config.toml
n_layer = 13
d_shared_expert = 0
router_score = "sigmoid"
lr_router = 0.00114
head_dim = 64
norm = "rmsnorm"
tie_embeddings = false
init_std_qkv = 0.0258
init_std_o = 0.0
init_std_down = 0.0
optimizer = "muon_variant"
lr = 0.00235
batch_tokens = [32768, 65536]
seq_len = 1024
Below are experts of layer 5 (counted from 0) of a mixture-of-experts language model. Rows are named router (the router's row for the expert), gate (a neuron's input weights, with its number), up (a neuron's input weights, with its number) and show model dimensions 0-191. Each number is 128 + 32 x the weight over its row's rms, rounded and kept within 0 to 255. Numbers have three digits each.
After each expert's rows: "gets" lists some tokens that make up at least twice as much of what it gets as of all text; "comes after" lists some tokens at least twice as common just before its tokens as in all text. This comes from a sample of Wikipedia text that the model never trained on. Tokens count by the router's weight.

# expert 10
router:140133193136134146111134125102143139117116140159189164107157137186133170143124178127084068088096105172151139156102156135167139070159160200159095104152161111170130141156117069098113135173088118161122073183159133132111115151127160130151136117166113139092119074101118088126124118144117153095137113165119132114055143127158134125095064082140141131153152145161138170162059155172154153136103049166083127125137079181151163185092107169125124064126155107133175133156157151137182151108095139156187151110111097191045131135096144120133175090116178105097147134128099101047110167100063105129
gate1:121111134119103152063108097160099117122135154104118110085084096148085165147087127131148065102175122108118101061061151118092095176107168142125174139120123161133140182150129057110194143131114105121077121043123105131178163135148133167088089125142091157032141137108074154096115145125172139098140135103131083129088107112137113132138156107094123128125105157141106115145143116069084135141088160160124162151081080183127167047201118080148191095179133122166134125086171162148111120075134111130170146094146112137165138102170081118162067157100169156162133154158153175175106160107111115127
up1:134154131089112159120109145106123151137130173146069142151091124115117086117113171140105155078128103188128151202151128184119131129183081211121136083157057121133116119130161156195081125072078177171130116089142132121090114142096108198116148107145139136145124087155165098132134102171096110064095188217153186151148128138178128197131156113142094099128153131081160136137142156078164158134148100105129155119172159103153108158115097098133123158108129103116116165144125111165154139137097149117082072128086144098097115136156122149169174125042143102226090130108112113137071118129105162173
gets: " and", " that", " which", " but", " who", " when"
comes after: ",", ".", "),", "\",", ")", "\""

# expert 16
router:173084181112157191133130090167144146141152102168174126043133153187151116145116089149084149105150161137102096152134199151078109119180123171177130087106073119117146154186128112114189124130106133183102119127095117126088124104078175163169159123129082128155088135121121083119117111123145161112151114152124152140180147136161110139156087117146098182066127120112122118132106137176098119141133086115117097139101067207066133089102133130132186157147096104110113147148157069096104177118101119087110172134115090170072102147143082148145114063079114118168175203111089086114109166069167137117
gate1:122141171172135128122154101089130103101089187119106130161113098082128102148137120146095093133095115105087106113138216185092170165153144137195100136177153172148078135105119190113163082117110140123137124164120161114088123128184149132140175083107136172144059122142081097130094055120178046161062113074167133141128089154117118111147193128086137170128126095120173112155172178169091136086160151150128075120103116191147142175180118135134132150055119101106148154128122084110149104193118117133117165089174158093108113120108161113111138105090140151225142107159108092147112121145129114107
up1:076105122138129111097130086151170124190109072176158120111114067180129147127129126124116136119094097127150114106121143154181111176160157198153102127156115129205162103198138166129108184118167131153117153098117108130119106135146060126046131076143077140143163193095163050164100122092109145140076138145098120113127073101123156065132169108121120140157094131122114147138075120143098177146139144153109118193192201105196120092157072116118101144102088088186129130140107097098122139116108144161130113105108122124146127097124119150107101105154137161114076048189166085151101144198142124116
gets: "|", ")", "In", "History", " Green", " History"
comes after: "==", ".", " |", "\n", ".\n\n", "-"

# expert 0
router:112116136115121166178088181146151143156066058157128139141092072120130152093120169095120116101065139155167153141129162123172114120144109118096129068121125172149136119196084143172142134138056076151085099094112119124100160144072147109151118155130122138132149084122149092100152101130096178119155120132135156145094167123150154121094113092181113135119143046169149093147100132189163138186114096173116170186138096189144115171109074150132161143119092055082094154143159091077113063171097119164148195122137100118099065121090172112164161142066128126099113121096127096133072126156073111144
gate2:086129124082135130117119194078148131143155144085131104126121141153163104134151158128149147179090134151189085142123167103135099128097138124144133092124090145130075154144128194120129066178108135175166117095165132167119072104105212150153120121107176168144141152149171053051160099111113145118061124146141132103160080133036107102161121114122067152141110086148153088154117147133111122205133159153153169134125122143085113119135155155155174131106140054135085166169146150139126119174129125137144100097176119200133102195124085098118135195156086132157136078112157131109123033136123094120
up2:162072142122199083127100154149147109114109129117169106120106152128116158117100138166139156110126073088183124088107209118095120139082124155087105133189102069178173119138108108177168117172063125108126166073134121095124177138172131114091116121141079147107114108123184072139074059120149136147152113124119154163169102171117087130198138092026110136111132128130106130124146122108176158073090196125135102145094088133137131145109149110130096138111166157122115138145120154145122116097157150138123043160059137131141199061116121123138145134041144157158144158119164124115083084121149101171
gets: " time", " years", " year", " life", " season", "s"
comes after: " the", " a", " his", " this", "th", " same"

# expert 30
router:218092180150152101128142102197154099120132106106201131100158096166119138071129089145099124103162137163093148138117141098100087145126134193170085183136115122159175126165114083123117100160154139142089132145146049125108123134141118127197148078076167134161041072097119080184125069129153176066114089145133155151130093107093173118129088167134155175082142075149162139166099163155168138189112091166086164149119137163165140096132085100113200140140099127138168145121181161146119147152120161145126154138099117141139114144147202141174166108156154127161147119145138113127101167113141167123
gate0:119055155153130153115178137124143160158158135136105101138101097133126141187091088106167140160144128141098078137168136128088142147127121127096093100113200140108177123135133107065184072128061087117177138156133143063174119143133100102170141108159103098103092092090110095110117130072147093135090091101156177127079145068161089145105124093159181079155153165134099101140112136099081137149199065135125119134095097085131043127136095138184130205137072103148111164131098164100066163096141149132106112128198125192105133169085111114147144160116129106168093161146154142095129144106137193143
up0:089114138122116124108171125106123216135165145163121111184131113100150172116130075149149149138085173149153085149177125179139129148130125146130143061102199121101139119155139166083176093117137127120220098137094177091161139153154116129164110066126160105132095150136118114075146105107130138134134192128210076147146148117194078057179076093157103076165097129145121141113149139111159117117128073119107126164146144101107079091162132140219124167165129231144090146142114126090124112114138150095097165145155096100085137110089110161194145132130149089157094185167146115134143121125125109134
gets: "==", "===", " there", "====", "t", " t"
comes after: ".\n\n", " |\n\n", "\n\n", " (", ")\n\n", "==\n"

# expert 50
router:178124178148123115156150149185087099171137128101131158121077188112149097144113114170132148106141138154124157119099139106086184095101171200139126173117106172133069146122102123132157096126099112155135123117074105097116145166096124194158167140147086140140113056124178127153107098148139219140095129163113148197134096117122089138132134100125102137083135074129098107149070147140105161121171129152100146107160120139121097128127111050164156123119091138130123108152121099163197067113088086123175128181132127189077081180105172103116128062120151065150169213114084176124157103102095119166
gate3:141099104171131208108104127116147067098124169156187148133090122123089109134193128119153126108094153128119095097135150146148172146092132093095146084119127141092068141137145096121177087129105123053155150129081092156102146119125177163108147140141145042118140129121128141159169101124182114116163121061102103181113183141148119102074115153059165129146109143155081159119138140140092154168108152153081081088136167152140130180112182168112120119160075124158097139154144119131140117118151151147116150163147186143128171167120125091171094073204162146132151032091155196072193115125158104147
up3:171150091161111177122133101138111079130109125169134177127098102116109177160113066097105122110151158082091158116127090153135147075119192096122166160086174126128073096189091094119136056141168158159066097130100183167168119137140124208157164174150113148154097091097179125140134148145098127160156077082105086178176103087149105134183141085129091144120117138073110107168100128118129163183181146089135140136117150193117130124101130118142074171117120086090166154148095161119086174124150187150115142091116140144156156102096164167133157123167166106137135135082085146124137050094126184159
gets: " film", " album", " work", " series", " song", " Film"
comes after: " the", " a", " The", "'s", " television", " and"

# expert 1
router:123111152139151117163143153188149095118145140123117115122140088191142177147117169093195112133150127159110097101151146099081174121173154192127120131075146131107143133115145107124143062175034105140096112152165085142175123162075141114131143064183102132114166109123115107174140099141141142102127096147112119186131100074144142136129134144137132141121103021126103113195093150169174132112121138170024164114115074103202159156076070118149111110113144132077152136123126066091202135136111096162151173103203116115122106141150089141093135104096180136138150127125112137082166142125088126135
gate3:157146088077128099059150121164122129129163112106186112193142127111069136101117097086105098120099113093075168151124080136193093047122162130082156046096146146156135120125108129140135139144149106102142120105095122171150186073077169127114112180123148139124105110144141054113088110178070089099087123114112108146106121101157142158175184130136125119142135124182094137062180141093135076121138120195157084116153119121112215145100145159134153104104163152103147070123167158084213149106163134113075191111131159130171136107128135129131162111170132092129160162164146119149151142147098153085
up3:125164129101128109083138124093107178168150138111173068111112124104110119114081101123161143147111093165073103117149125136145186080147129159118154099125085184159110140168121117171110136128155083106134106132157110154179128092080120083151137160131134141148113067122111137122091133130160078132098156141121100167063158142164150148119122092132099143178113182129106111119109101124104142087110098120102074152107139029164111131143124095149146093098122219080115077086070104088142164176133181087098174060143144086090064133129129029105144105105158108046143145054092126107149143176135137153
gets: " he", " also", " it", " had", " has", " He"
comes after: ".", ",", " was", " is", " that", " and"

# expert 8
router:137168107104200143122068104163134129134134033172127139107151138111122130144173103205107139091175125157115111094187172084136154065126119145114174159104077145170139189083083113176171123155126094129133094160142101104104128144156076154149169109148152128095086141060135147227165101111165179115088087183117108131086096141105146169110141131154158099139125052119164126155118170143115100128142089181098137115134094173179113177074125138121162088100096127100117130147103113145081132107165142083109148108107078147104123154163093102130111088109187131113113109074112160126091179101147094105
gate2:134112189097119107161120128111075150120109127148096168113110154164147097115167066117124041130129196204130153128129117150079177087093154123152188115113104125156144104109125133124123126176078082151137138124140156164083151132170112144174117140130124103113172146148141108125153151205158091170099225100143136169099132142153143154093164094066123130107126116167131104096101067133170139109139060148188149144088146065112129160145136096101097112128160156128167134163059120108093181119153108129089123121123071154106171101054051204128142089125119099088115099115140170171126141172133103126
up2:120085108144113100103128120160128120090065149096120134099163126098128177128111140141122091153137141143164131080101158142079072088121102125126080115149107189114091143134096199085103160151079096115181124105127148099175110174091138098058103110111114121149139113173069230110134119132150130162056123045101161151121100189111123112128141159136043186162145179066150175128170087092171148102121156171068132125114104154128119105093142117105107133146126105085140156136117181155092050146165132123158102140129150111169120124140126114158146158111134133134081113169114168153154133098085039164
gets: " |\n", "f", "F", "P", " Am", "ep"
comes after: " ", " |\n", "0", "%", ")", " JPL"

# expert 31
router:160130129110136163205178161134113181118096144099131149127152088216182134108136100187140120154176121128099155146166122116081170097150119161111148126167119140168118162147087062171147085139106107121123107161129106131165185117172137163159121144134147137164122096129130070141153086132128132132124119153126162157127127145129150115153174056120166148125092158129143178206095107148144061159151131138056116137072122146075199128076172093109150095083093098110169163126120115132157127151091103103155183104138078112087141169100079123195157170065184137120095181113127081087125123095088075121
gate2:150088126166119174126165132106096122105142113123146170101092082117157136119091064100150107139167066175136160136166107162136122091127125167057116137126070093131065136069155148152079127202085109128101113155095113152184118110128087162132144134138159112121089139159145120218184136120081125124138094147144111181099134176125133189167111122141141090095113079111187110125169115159141092141139093089201119155068087084146073083089157077125094093142141129086153104113081144177166136162109078109094181120162129130130175116148131099170191106101128147090160149108132134133122048082134111105
up2:169120154090110164149124149087130169115130124088064135110147110142163123156142223139153111160094191158138154103124190082141131098158154173132211145089142100120126143131104135094116205142172109140133130122125141159104174116094180126133075153097128105141124094127160169133113125169113137115084127105136117183121104150095163162163154093139123124144094127140082129142203142096106085127059097121173138152153080160141184124102118048107110127151093054078149114083124206146144089097104106121057135108106109127154137123154049124116073072132135084130196074152143157168116154112127108090
gets: " two", " other", " all", " three", " more", " new"
comes after: " a", " the", " of", " with", " and", " for"

# expert 17
router:169099109110212138135114095104132151111151150141188143105144142150162111079096113160164155087146165144164133083153159116071103115167142179118142087132105136158160107130149135133133044080115131150124095155143171092152127116132118097207107115159149126120147130082069089120137143170130177136130148185121153169144133103124117150116141114142138131140180118160103065180068162135144088121188037193133111113145094141095117113105147160153181082044060096142096126145180102139135127137149138174146178118110102127098098141128184108085114050106192152161112124108142102122084096187161125171
gate0:161088077141100113091072113125183113134137103079156161115113110181161114180168096095180159131129123087117114143117136143141177079123149074164115098142155081159109127156094122140148121134159143135164110114152142117125129138132049113186138112128097163101160199125100149141186092170157140126119115148113144148115085131101108155107082140070119072198167072102167208125108126099131154098161098091166080075131098150167143104074077135075104118118048149138129155138094122084118177118111124110104149135103073161155155125139164170136173112089108131099174115097094082071131090085085207119
up0:139156064105182156176144110122166142113092169125132100129142159087118090104115153113106160121085158153098112077076114112109134130122102126109143101117161138140159145149145109145133128145163121097130110139158131151092095176117159138182144139128112183165125144079091040153146073190114145104081166107100085130116116100128089060121077138159143151152177150098159117114140121121119116100146093134131109167145072126171146123129123057157160101072135147205129086074188064102062083105222133104146127120171121071092058182166144102175166100178113154112077076138116115138119074107122129135
gets: " |", ";", ");", " —;", " –;", " ;"
comes after: "0", "1", " ", "2", "3", "4"

# expert 14
router:183109135118112184118103063116143092102152040121174111085150100162148139129169122188097149114135156136144084147153152059079087102161129186168155143218095121129165138143121131152147094183135117122108181096140085131121154184145141154155153116101176147133083136096125097122167145144154142118116156105140147117187089087124124149159110130133155123163086099147098095162079188184148147140129099166105145117139174179135153100094042159180117127064086097082152147158167136129101122087144082122131128160157120173079109107146117081196179150102182095186094116106133131081123109157131104123
gate2:113132150098136119064157120181133119195082141174104129129105140147188155088106167108116177135087117153148177136131095102114132115157124146098146109142112112070164089103061077082140119130110128128162118091074105116157104137139112123146105151101130120159174152111126067137080090105120119116142143173150158138104088139139092148181195140137114045178134123091171149110087084093135199197108137112139141119068123059150096069108130114194103134145139131095091103200165125147157097202129175187145098122137127203175115108087119090140091120154210108107128092104133145114115101141159098124
up2:086112142115107137166090140114115138087119115100103156119069109072117151089078064169095131122141129110090091151127121086125196111128099177131137178122102141105123140122130142179160197054110102137135129134219152100085155097086144119055202122134128182088135168161083120130111140122103135111155097080159110095094104113121134130085123087102142204100068183169108119110103096107113135048109105061137108117168100083130117177100156116124148094123096131152173088174041098125134112127115090089102158154123110086088117148141187133066171150115096099122101169114122095125120147111132093143
gets: "-", "|", " -", "="
comes after: "\n", " |\n", ")\n", ".\n", ";\n", "==\n"

# expert 58
router:196097130078206149109131085092113109150090134148125149108127138141117117102098061114109125121183120187129184139138205078139111084138110182131108123136126103111113149164159144178097090128118147172096144149139138138113184135102138150140105090123126102140048153108102100152071080132143160126111081173161126181115157143132113119131110089141122188114150081134129154142100163169129108209125123133125114143118095192139125196163059141155192159159114100105102131174107094131090153140162148070089106093162072181078109094162090102156113112088181103153138148183098171135108050173127123126
gate1:059105115143182108147173103169137101154068163142164134143116133137080198054068115086123129121144147141172180200161119119110095105135075083120151147185136149133119085065139114094118083139156128160129140123127083156091153185119119096166135116091118081171072134140125147179117183145103195154100164127195133140120115140126171082173143146086116116102147074106167120138132106137142097108078128059082120153194151079073168085071146075067127155141116141115142190135114106121112078120113134104109135110161074086096102130119139097131129140126112129135113113114147156158138130159051128176
up1:123162099114083120065085163139176140071125063109092093057172100160171137157183177156193165118166157182037152083131090156136178079162140141094113126151114147149137170105160149184143117169098088075114133155118146142172078071150135122119111181182201085091145150166121183131118189139120177145108105096143089119146183128135104158109078132101168101115100161160142113202138154117126145152141153124100106096107137114147130172140139157165122135075169115109149088168111136142136137132159068149117168123110111158100124125129140111188134077112160102133142119098112152123211138118126100131
gets: "N", "C", "H", "R", "I", "G"
comes after: " (", " |", ";", "\n\n", " \"", " =\n\n"

# expert 7
router:152140115075158226129122121186126156133113092153176158081146126153151153125132068169095123110174133147138165088100137128049163099173116103128139080096163119150191177144161137178083116203134106105114157156140153139052153084099095173143150132099087164167071084139099089171180114105139135122134072151171139170049134092124109120160140108145131161085144121127122121152106156120123083130121112144036081146087115177084159144160090072089112145107121118088139121106122119121134139163050101111151130159126065115111128111158182135131109156114104141161144116110080124101083086128092135151
gate2:069120127130137068131180150106122142091177172174118079092116129112120091115199165075123149127214124097158111130143120103093090076157099157096160158096133122100145101101140121135105133119115118144092175167181135086059135083170106166114121097107105187134158139083189128114078097103110133149081164085183111124134150116168132182089158108145134111141195106168118110115155155125133139149121144147209093146194109115151176118129112132117170152091073129117174111127084148105161123127083128123175126117111146142159126073154154119131187078167136113101187119148142106169112152073099024145
up2:179088134152042188112190180110106091071130152113148149098112053144175170136104155111135154152064130105122055109095109102167131163120135084055134170126080133111141117203101176148149137171113095141156129153118178103138118106143197080101141147146151061142112155138106098175195187133132129122151121128117118144163149081159123130083104134092108128124166157179175134158152144125153114146096151148119166119119175170118137091121180144169119175193124148129109090103099149120122131146111162118103145100077125111089165074110107060094161179121096178100169176126165161118092122116117109151
gets: " one", " part", "2", " each", " Location", " %"
comes after: " |", " ", ":", " a", "\n\n", "Personal"

# expert 4
router:140157167101224136141088114150119120094098120152140125111152131145142110118211124191074134158099152127141177118172124085116165086142073134128111130164075171135139129125078080133172121177154078133145078127129128059089190150085140152116135115121160088120068123150118106190084138136144150143128137124133090117132139139142171143114109117189109115101133108110131129124148131147171106140188071161049125113051090189138169183128131038174135123097161112092101146138184074126159106145146113117135155120140111187159084123073080092101113105079147128121182108107056111140120124120162115166
gate0:104129142119206146127147121145099106100142105193139092088166096163144130166104072158217102116145134230153122157057133146126139149126113121150176141142091086160105108133170127131148135129047103133125099107155122131112123095125160105134133130142123091114112074171097170102079154129083090139088120117122150140104160091148104107126143155118143064149136124161099148194111098136103044163146131155141197117122154118040190178124107136184108179123092198099176132125101128089146147161096075155167164159117095077143120159140145137111074134146131104111096129172086108156138142131184096175
up0:114103110129094174111193075109136143079146117154126101137194137091113142118181206109126199073134131145116127138102142156158092161199149132074073180089091133105115101083168104112114180149109168125123089111132115112118126186134114099152094105093078112140128161129133126201208131182143148124128125174159146136150083120101181180090215124108123115114122167099130185157171090115150117140185080103199166094156120186136138153127185129115135092094136165137148127194107151148168127131157173128151148119075147114101158110138133128134111066082120164187149134089100116128126086129127163130
gets: "20", "19", "18"
comes after: " ", " (", "–", "/", " [", "==="

# expert 48
router:106146108133218151193114122193095132120151089148159128145135121186190124062126144130134133155108182111103142146142085089120116114137087148108168084119083138122111162150053076135096135161114144143125104136110102091052156114095147131143119145126096062126121107114088116140203072080177145097142118164092123128159174173219144093112136098164087156159170088108165185154094113127178123143099129148066158119116131175100133151131058126156142117158163096102114121084184118113184103139113134126152204127155114168107074136070114123111134110121194095158134167100141126142161142091134135162
gate11:128112104078127127138179131090145140203147132189103161194129085113128156112087133085085147157141164104082091097182169121119143142101112134092191075138173089096133137161043106085143164087139093154114103111119149104059145093084124132150080120061084080138094074093160047141100148091091113122137153120136112152126177132096182125146109072140187107138148097176160136166149116135131134173130194070151100124075146178153110156108137074083093108108124095147164180113117117126132149121122146127164179144140078123143099103149109130154115107135162166147098128151114175092102138088189169117
up11:089133162132104113118138131117170126076099095114171187069157095148155134094140069127054109058095143159151134099186123150138180139167103158175160129131137110103149082146070198138149151169119127135129126160140075115145139156119123120173130129136114182180103112148162157130149102123219164105101126078132096110141142103131129101113121104129149073131130114161119143090168121108164158136136109112096066106105093079146107155116108054100093135126102058129113151150185140158164096164087149156130159208123081101135169088164097179172159129131151136113088097094147154044173066148131185142
gets: "18", "10", "12", "11", "17", "15"
comes after: " ", "–", " (", "-", " $", " −"

# expert 37
router:114041118106111126086097157111141168096108137193180148120132150144173178112208160149142071131166064123110098137129137103073157158146150189133100123132125178174134101152132111159173099102142123141118074136062088129144108116116149189133147105160155078158127114164140119202103100049139184142135127123119174144146116167108114177120134134169106152114071143169161152137099140139132118167123127137037155139095130175138109161100174146133189114141073088088147128119118072098136108115068149132133125114154099167141091159140149088156197138114109097142097122108160150086152104089033113141
gate2:114110105126118168085102118154149066141114159096130164165091116124107114116132117132179137111154089174148109138121112103132080158143132102147110075116116143094131120141148098084152101094153170147164086098131099098074191134097153173142163154072110112083160126095110165067153175140103085152089127186096058159115106130128131104083129055153142105131112158091125093080090122097112154134097193160165127160128115139106146146114168112136058142111095086102071120103074168119172114100153152166069071155110164063193184169141139134175083124176138155170087177194103090121193140112133123102
up2:115124122157142121137106133114128070106124134091124192139118132147137159125129051142200086064143166145092065104061115092172054098129131138145129147113174139109135107122165127075133129082140147132155134105120108063172200155129139172133123149163063134129159099145142101102139205173181183067147135134093087184104166161153094119063114124147147121113101127090116125148037139164115127134090190156177097143121149115176131129085171116142194148130076135135145115128109125119178165108127152130106111133103168075148175151130144159160136131106116089146166203113139089104175141144089076144
gets: "1", "0", "2", "3", "4", "5"
comes after: " ", ".", "–", "00", "10", "12"

# expert 46
router:149120111144119180146131150168097097178170102174115144106135091153127179064145117156127133100172135115132171183128156120149145067179175173142145177092096139151102121176149116128129116147103135145105045140111078114158138109157170158174097164184126119127123111136121094198144135151073147091132126168174162120077177109140112110172128082108166144121140101153184106149115133169209094167103147188108144089065094113108135108140159095124188092083091123083109129166161106163137127127114147051117117145159077114121077129108142115140158146102149109141082215086114175139115125097041118115
gate0:162110139133130141211154057113130080086150100100138102081116160145148125148097141159117134104110094094098110166040132156109142109189080190100095101097113176082091132144119107155137163146133136140092103211128132106123074123150189063094146076145068154111100114140102117093112115109162130142115169124143159095121156157114090154191108144168103143094149108130127099190149118159115177138155131104119150176137170181117155087142114053139179154116128100097121171137161145130143174168072095121126191154128151137075136158111158114081164070092162130117101116170157098108062138076177123152
up0:105127175169128146145125060147169149061113105105121110143120116119125103087082148202107127181079141177066127100063095118127143123124068138112085096058159160131119082166121104111060165147229113150085103164159148126086119150131173145110141150135101084117114051119117098130176142108119116175159158172138094122140150092093122117167145226099141175093135066129119113080099106125131195151137130098116128133148168104079139113115116131140161145074150128132153152088187109159115165097095139199151134105173104144106143151180090180146108094085133121126114112139124151107135167148102162155
gets: " first", " number", " top", " First", " per", " Best"
comes after: " the", " a", "'s", " and", "-", " \""

# expert 36
router:137097177072180165148133107157138109112070119103151087134204109141140156067163181152158101136136111157107118192106161163049182154185139136100163180116146122157138180173171134157132045139125116128104107120105073133124126157118085137099139132154099111120134134103113127216162100140165127119177135188156115144095126114158106099147135124151122138154047095120143159150034112163102092145085127151030166090145136143096152115087107128166119112154092105145121135135160151129157148107107103099120123104168098106110100152171120101150150122107167115148122169128071130083076084084097060153
gate2:093128159152108118095166171166138106108107066152104188118132090189129159144080133091139097150096209089195130139174083118165103083158135169105114090134037116180103147133171147128187111100175123141133089087129171111191160123146123124146138212077132084178081155091096072135081135153125139100196122138130120106091149095108143182111091112149152146127104208089139140118183126125084097121138125078081105145129109134123125148135113093146109135208163143169147128045127151176114163139109143108116121135132079162102109150163161115122139127112067124165127110117174135122120125153141164097
up2:112054164171125136107115126135123150112154109115122154123163157190104140158164158122118118187078082188115177179158098085119143105120101082148131064108059090163117147135111100141118124139109079144122107133123141110177141083162146175143153135147132200148119111151129114091147167105145121191133181124112121110087149172156140151143120112184151134071116174096131038125173151144115110108158117120112172151165114078090112132136098144147098118149135136104201141106157101154115174155123133093135117111139112075126091109135142153187086140094035130086166152077143173151169085214146044097
gets: " a", " an", "00", "50", " A", "60"
comes after: ".", ",", " is", " as", " was", " with"

# expert 9
router:146103220086179183153124162142150089169123148079165128089162112158109148074137104160165123073183120120130137133121219150109147137154180126122139085151127109125188156145152148100160088105147131134142097155116126089169139112102110161141123136091149080084126105134170099125148083134099160130085163149116162197138152127169128156144128145167105155101100130112123125149010187180090145205120076169098100118111128197101140110145097143138194123134120145129151136128127084092180163060135105086139171141114122123107111155072115143194153097085172147145147122115140086096090161101157124103
gate2:102099093108155126110145155092167100100131108121169123082193142178155079147125124065148165148106160110136144139150163131129117101143075115065070089147090166151172178115154147127055178144133181135189186120109173158125132086140188179127155148156123117068153158108139093144123123101089110117167132054112119128167114096189161176139062141128147140100104185158100126093116109122130156189100181167123164152168102129170129154125119146110124154180092121187144106153120119181131123161127127171158078146102102158037106166098134152106106171119161124142194117107108121132122159129182064113
up2:089073083084134170088143103144136128177086109083101146134106123127119144135170107152114105145173097189116102113125104149156176099094079136115114100124137117077139149092086109163116077132132106082169089110102127124129086136114106136094117095123119124159107193147121112057172121132171194126131097168095094118093084172160166048124137097188173187106119106117159115145139090114038163131172131128114128119167134123091168091084127176176166178144115136086161205135126078126074105166168093094188142147113147082098159091140103138151080086151138141145179155132171113090117072147117123086
gets: " the", " The", "The", " A", "A", " An"
comes after: ".", ",", " and", ".\n\n", " as", " that"

# expert 53
router:155108138140111110161076135143170112175072157139172119109120102143120142120143107157124133119105167135140067103101203141089091109172147188177086062085057125181091148182130165194124099109109072111099126100106086095126173133064151158132141124138158111138112151113131123115164184092155156134112098186108178222092141163146086139091137114106109120111075095106095187146118145156113117151138090167117147103096126167162139154070127148095145061111156101141096113104091082117144112117173147176145128113155070116057122158094134104114175124111164127150095178175101097084147092096102164157
gate3:088135155121136163127117077044155140047141118129104061116060127152135095136175114139108128156115143101070142130102115135118101173138160168092087182139170148154123131139115143151147119113158098124137129158169096116185161121110128151190102147126093085163140052078132075160160148121120151082100117131144118161074096141123066142074173100136127160099163128142112132105159161093126122126172112127124190149184048145149065123178097204122124113115132133170117098101135184125100101069141128123122164085130091117151143121108167153104114138085144163152093111116039139085113051173158081135
up3:129138068098148135087164130130124076147087117105105108153120136087131122125138076098103166107145141135140102168119099091015170123138155102124150218108139123105157141137115056129151061135139116093149067130123148121128144112091108087134124097096110136103136087119128114133159117156138128149111132133142149120159117121135124088128147129160126089247100164138150175143137160125130105152171129112161137043106116133200105137129165156129155089106094129054169113135118078122093067167138141099121037083101062126185109184215109109066167129136146141158120130113136207114126113110150137132
gets: "21", "09", "05", "07", "08", "10"
comes after: "20", "19", "18", "17", "16", "15"